{
  "d_shared_expert": 0,
  "moe_layers": [0, 1, 2, 3, 4, 5, 6, 7, 8],
  "normalize_top_k": true,
  "balance_loss": 0.00707,
  "n_kv_head": 1,
  "norm": "rmsnorm",
  "tie_embeddings": true,
  "parallel_block": false,
  "grad_clip": 1.0,
  "warmup_steps": 200,
  "schedule": "wsd",
  "decay_fraction": 1.0,
  "batch_tokens": 131072,
  "seq_len": 256,
  "dataset": "wikipedia_en"
}
Below are experts of layer 4 (counted from 0) of a mixture-of-experts language model. Rows are named router (the router's row for the expert) and show model dimensions 0-159. Each number is 128 + 24 x the weight over its row's rms, rounded and kept within 0 to 255.
Before each expert's rows: "comes after" lists some tokens at least twice as common just before its tokens as in all text. This comes from a sample of Wikipedia text that the model never trained on. Tokens count by the router's weight.

# expert 33
comes after: " the", " one", " a", " his", " more", " number"
router [119 113 129 113 129  91 120 161 194 122  82 124 123 102 148 107  76  95 148 114  91 134 109 147 129 140 127 148 131 160 130 156 133 118 131 133 165 117 171 118 119 125 148 132 152  84 135 124 175 146 124 141 114 140 149 106 161 118 148 116  95 130 155 141 100 132 103 132 121 150 128 107 164 135  74 102 153 173 128 116 123  80 146 120 159 111 169 103 107  85 138  95 138 113 134 138 153 125 114 142  89 160 135 137 104  99 131  90 104 100  93 116 124 137 166 129  97 119 115 156 122 213 140 100 128 123 123 155 153 110 147 164 133 120 137  88 133 106 153 138 133 145 108 153 147 143 160 141  94  97 178 105 146 117 134 139 107 109 121 111]

# expert 31
comes after: " a", " the", " and", " int", " an", " to"
router [160 125 108 155 137 161 109 135 158 139 151 138 121 138 151 133 125 111 136 138 115 141  98 155 149 134  81 120 109  74 176 120 144 164 109  87 112 134 121 124 125 143 114 158 101 128 128  97 136 135 123 122 144 156 103 108 125 147 176  91 119  97 127 156 129 165 148 109 128 159 177 142  94 132 106 175 136  95 139 152 133 123  73 153 170 141 117 133 126 121 144 134 149 148 165  95 145  98 129  83  78 153 129 165 121 153 160 110 105 116 116 145 153 124 121 163 135 144 145 136 162 118 129 113 194 131  94 124 117 141 105 155  89 145 153 132 146 107 157 122 105 139 133  97 144 121 144 170 113 104 169 167 100 149 100 136 127 166 131  86]

# expert 47
comes after: " of", " in", " to", " with", " as", "."
router [150 158 117 166 135 131  94 112 137 152 156 142  89 138 126 123 165 147 152 155 137 107 150 151  83 126  88 151  91 130 133 136 128 201 152  91 156  88 167 152 134 155  98 165 148 111 129 158 147 121 124 162 163 159  88 150 172 138 120 114 151 130 107 141 138 108 100 138 122 156  96 144 143 151 155 139 131 116 150 155 139 156 156  95  77 105 113 135 138 115 141 152 125 179 128  87 131  98 142 117 105 109  97 135 159  92 121 126 140 188 127 102 121 125 164 117 145 140 108 132  91 116 125  98 127 110 119 125 145 119  68 133 110 185 147 114 121 104 119 125 109 112 136 146 146 116 123 127 137 160 150 104 155 122 175 130 112 129 134 136]

# expert 60
comes after: " the", " a", " and", " an", " arr", " ad"
router [141 124 124 174 142 112 146 118 145 133 144 139 153 130 133 116 149 112 133 115 134 159 132 132 131 100  93 118 137 118 101 101 114 120 112 109 106 139 130 115 137 153 150 163 117  99 120  79 116 157 123 132 104 166 129 179 146 172 199 138 138 151 141  73 108 108 149 167 102 142 108 116 128 120 136 131 177  85 136 151 121  84 143  90 129 135 127 125 106 110  97 137 179 139 104  76 158 107 133 149 124 126  86 134 100 128 114 112 160  79 139 119 142 117 207 138 159 144 129 106 135 117 133 149 170 154  94 122 107 151 143 115 153 151 101 123  95 116 140 180 149 105 136 150 146 121 113 117 106 140 165 153 139 122 102 133 146  90 121 103]

# expert 57
comes after: "\n", "\n ", "\n\n", " Genus", " Website", " Species"
router [153  99 129 121 116 139  90 140 191 112 101 145 110 144 136 157 136 121 135 125 114 131 138 192 110 130 105 125 120 131 154 100 123 150 139 143 153 118 143 118 107 162 141 178 138 135 135 126  92  92 112 106 149 152 160 180  91 113  93 141 114 119 106 129 155 131 100 117 169 173 129 144 147 142 157 149 154 147 126 124 134 111 154 107 102 120 136 137 134 121 127  92 119  96 106 142 143 133 116 164 133 118 104 149 136 147 134 127  88 107 113 119 138 118 179 144 160 143 162 181 128 144 159 157 113  99 195 145 136 115 122 108 154 156 149  82  57 136 126 102 123 133 135 166 113 129 137 150 131 159 108 126 163 162 134  91 103 171 100 137]

# expert 0
comes after: " |", " ", ":", " /", " of", " ("
router [104 131 158  79 128 133 108 156 110 109 110 122 150 118 152 127  91 159 129  96 160 134 136 121 120 151 108 104 144 137 106 142 105 130 107 156 145 139 190 134 132 124 124 119  72 173 105 133 158 125 152 143 130 124  93 157 107 100 102 126 156 143 153 129 128 125 129 106 187 150 156 131 116 118 117 126 129 138  79 107 124 145 137 149 146 132  79 123 113 149 105 130 106 132 137 129 138 166 130  97 143 137  94 155 155 110 152 150 168 118 124 188 121 122 115 144 160 157  89 136 161 129 145 108 129 156 157 109 133 161 152 162 139 144 129  77 140 164 133 120 143  85  80 115  95 121 135  72 150 132 136 136 116  68 126 166 113 176 113 141]

# expert 27
comes after: "\n", "\"", "\n\n", " /", " 6", " 0"
router [138 148 158 169 129 146 123 111 112 111  81 138 176 103 154 155 122 144  92  88  96 122 159 140  91 109 136 143  99  68 138 135 101 135 124 126 131 132 125 105 111 132 164 103 146 130 134 119 128 108 140 140 119 107  87  94 116 139 187 144 114 125 115 186 210 120 131 138 141 134 170 108 109 132 128 141 131  96 152 120 169 112 125 111 108  96 136 139 116 136 140 102 124 126 129 118 160 136 139 162 169  76  69 122 112 149 113 121 130  76 135  99 125 124 126 115 188 113 165 112 116 111  94 147  89 138 127 152 117 142 113  88 110 154 114 125 181 130 131 137 128 138 125 131 136 140 108 145  88 131 134 121 144 145 114 156 106 161 143 121]

# expert 29
comes after: "-", "|", ":", " of", " •", " in"
router [ 94 158 137 157 133 119 101 154 143 156 142 120 120 127 142 125 157 136 152 110 128  99 129 128 117 123 119 115 133 151 155  96 151 131 112  91 122 161 150 177 108 162 121 146  95 133 125 131 131 133 115  85 146 166 121 168 147 151 106 105 156 142 106 116 154 123 134 104 173 136 163 156 111 120 173 125 134 116 134 120 167 124 123 150 125 153  98  94 149 169 132 158 117 170 129 115  90 120  99 136 141 124  92 154 149 129 147 127  93 155 123 133 139 119  94 158 130 139 131  87 146  92 161 111 107 158 176 130 102 115 132 139  89 125 137 112 168 121 104  69 160 133 109 178 103 103  71 157 133 118 129 152 165 123 100 115  73 169 141  97]

# expert 26
comes after: ".", "\n\n", " and", "c", " for", " \""
router [122 139 122 140 111 148 144 112 126 134 120  94 115  87 137 150 111 121 108 115 150 153 131 133 102 168 127 113 169 118 158 149 154 128 150 116 132 161 120 118 110 137 159 167 157 136 136 112 145 116 128 145 167 123 120 113 137 103 193 135 116  78 122 147 138 171  79 131 129  82  84 160  88 126 115 142 116 118 145 157 138 115  91 103 120 149 123 101 107 181  90 130  83 144 103 118 112 158 135 153  88 142  96 142 108  86 138 129 110 182 104 135 121 105 121 123 109 132 139 172 131 159 158 107 147 132 112 124 109 138 119 123 112 162 120 123 107 112 135 120  98  80 107 152 133  82 119 122 118  54 144 140 144 115 185 131 145 171 136 132]

# expert 24
comes after: " |", ":", " by", " San", " and", " his"
router [139 110 174  89 145  93 151  96 109 100 159 109 152 139 166 157 116 146 121 144 138 105 125 111 156 156 122  87 143 120  95 104 161 141 114 135 166 113 130  91 131 115  87 135 129 169 134 106 128 121 171 189 118  82 142 184 115  96  81 117 115 103 112 110 114 133 185 136 137 118 150 103 126 108 102 117 131 143 105 129 130 102 109 115 135 124 116 106 102 136 153 156 124 147 120 112 108  79 131 152 100 105 153 148 128  95 113 141 148 146 169 106 146 137 104 162 125 133 113  97 101 119 146  86 105  76 132 136 136  88  83 158 107  96 132 119 130 114 152 120 156 113 113 186 144 105 116 128 135 163 102 111 139 114 133 121 128 114  98 141]

# expert 3
comes after: " the", " a", " and", " of", " to", " an"
router [135 115 127 109 131 113 122 138  69 143 151 110 118 117 127 131 120 130 152 107 108 132 121 131  83 129 116  76 128 146 125 123 164 165 120 120  80 124 171 127 126 109  94 178  94 123 119  91 145 149 158 131 129 177 129 147 118  93 117  98 143 170  93 134 127 162 146 127 141 128 111 140  97 154 135 153 156 170 122 122 177 150 158 142 122 166  79 136 146 132  94 140 147 141 128  79 164 111 166 116  99 126 100 115 141 119 144 117 136 160 138 156 169 109 136 175 134 139 150  97 137  89 150 101 117  91 144 100 124 154 115 149 104 129 133  91 111 145 115 100 148 111 102 121  97  86 133 138 131  90 144 141  91  86 122 134 111 150 157  87]

# expert 58
comes after: "\n\n", " (", "-", " \"", "=", "M"
router [145 149 146 117 108 105 127 105  95 119 131 127 187 154 116 122 136 164 171  84 119 147  98 137 117 177 147 111 138 117 124  83 135 115 109 129  83 135 149 135 117 123 135 110 105 158  97 109 129  96  94 111 117 101 122  98 108 143 122 122 115 112 140 142 131 117 145 145 133 102 132 185 124  94 128 145 162 138 116 104 144 143 110 178 114 163 102 144 119 164 120 119 157 128 124 149 123 190 140 118 158 133 108 154 155 115 124 152 184 115 155 145 130 132  95 137 140  96 103 147 156 126 149  97 143 135 157  93 101 151 149 153 121 131 107 151 122 150 117 130 156 112 185 154  90  88 102  81 145 107 151 193 114 113 126 114  78 128 117 128]

# expert 50
comes after: " (", " |", "\n\n", "″", " \"", " N"
router [121 141 125 126 123 148 164 110 113 136 126 170 146 133 144 112 148 167 142  89 185 167 109 134 125 141 138 104 116 140 134  78 128  81 152 138 167 158 118 140 121 120 163 109 104 158 142 113 148 124 103 114 179 124 110 119 143  99  98 160 132 145 168 157 137 133 145 140  91  97 113 150 135 126 119 136 142 116 123 121 102 175 142 122 110 128 139 145 124 104 109  99 156  90 182 141 131 110 140 145 151  97 175 132 161 129 144 137 130  75 149 132 125 141 122 109 162 134 124 149 108 127 116 178 166 138 150 143 107 134  76 171 131 148 106  85 115 173  98 157 158 157 136 122 107 110 111 111 150 154 104 185  89  98 114 107 126 124 127 151]

# expert 21
comes after: " the", " of", "|", " a", ":", " and"
router [139 166 140 136 121 125 168 129 106 116 131 106  99 133 146 126 137 125 123 113 144 130 108 126 143 162 129 115  96 115 137 140  97 128 121 129 115 142 124  96 161 115 139 133  87  99 128 148  88 151 137 159  98 130 174 188  99  96  85 123 154 143 108 157  95 137 175 103 145 182 149 123 116  89 140 117 120 205 132 127 162 111  73 100 121 133 124  98 122 103 120 142  82 150 185 107 133 106 106 144 163 125 110  98  94 105 143 102 141 133  83 100 115 121  96 132 141 141 134 171 135 183 141 115 140 156 117 116 133 116 154 182 126 111 103 139 106 158 127 127 149 125 115 161 121 146 122 129 116 156 125 101 145  79 115 145 110 126 138 135]

# expert 49
comes after: " the", "-", " and", ":", " The", " su"
router [110 170  99 124 133  90 114 122 157 134 112 100 144 145 129 142 143 172 165 116 130 150 118 116 147 161  76 101 157 133  96  98 162 143 107 112  92 137 144 108 136 153 129 129  87 153 109 118 182 142 137 113 159 140 125 152 106 115 104 156 116 131 158 147 116 132 157 123 169 104  93 187 117 132 131 124 129 173 119 119 117 148  97 119 126 145 158 135 129 133  91 148 120 160 124 117 135 113 142  83 111  90 154 141 156 137 136 137 157 123 150 156 100 109 110 133 138 104 148 160 173  99 125 136 129 151 160 123 124 152 199 155 114 119 153 108 113 142 136  97 179  78 127 126 114 120 189 123 145  99 147 122 125 110 130 156  81 143 153 151]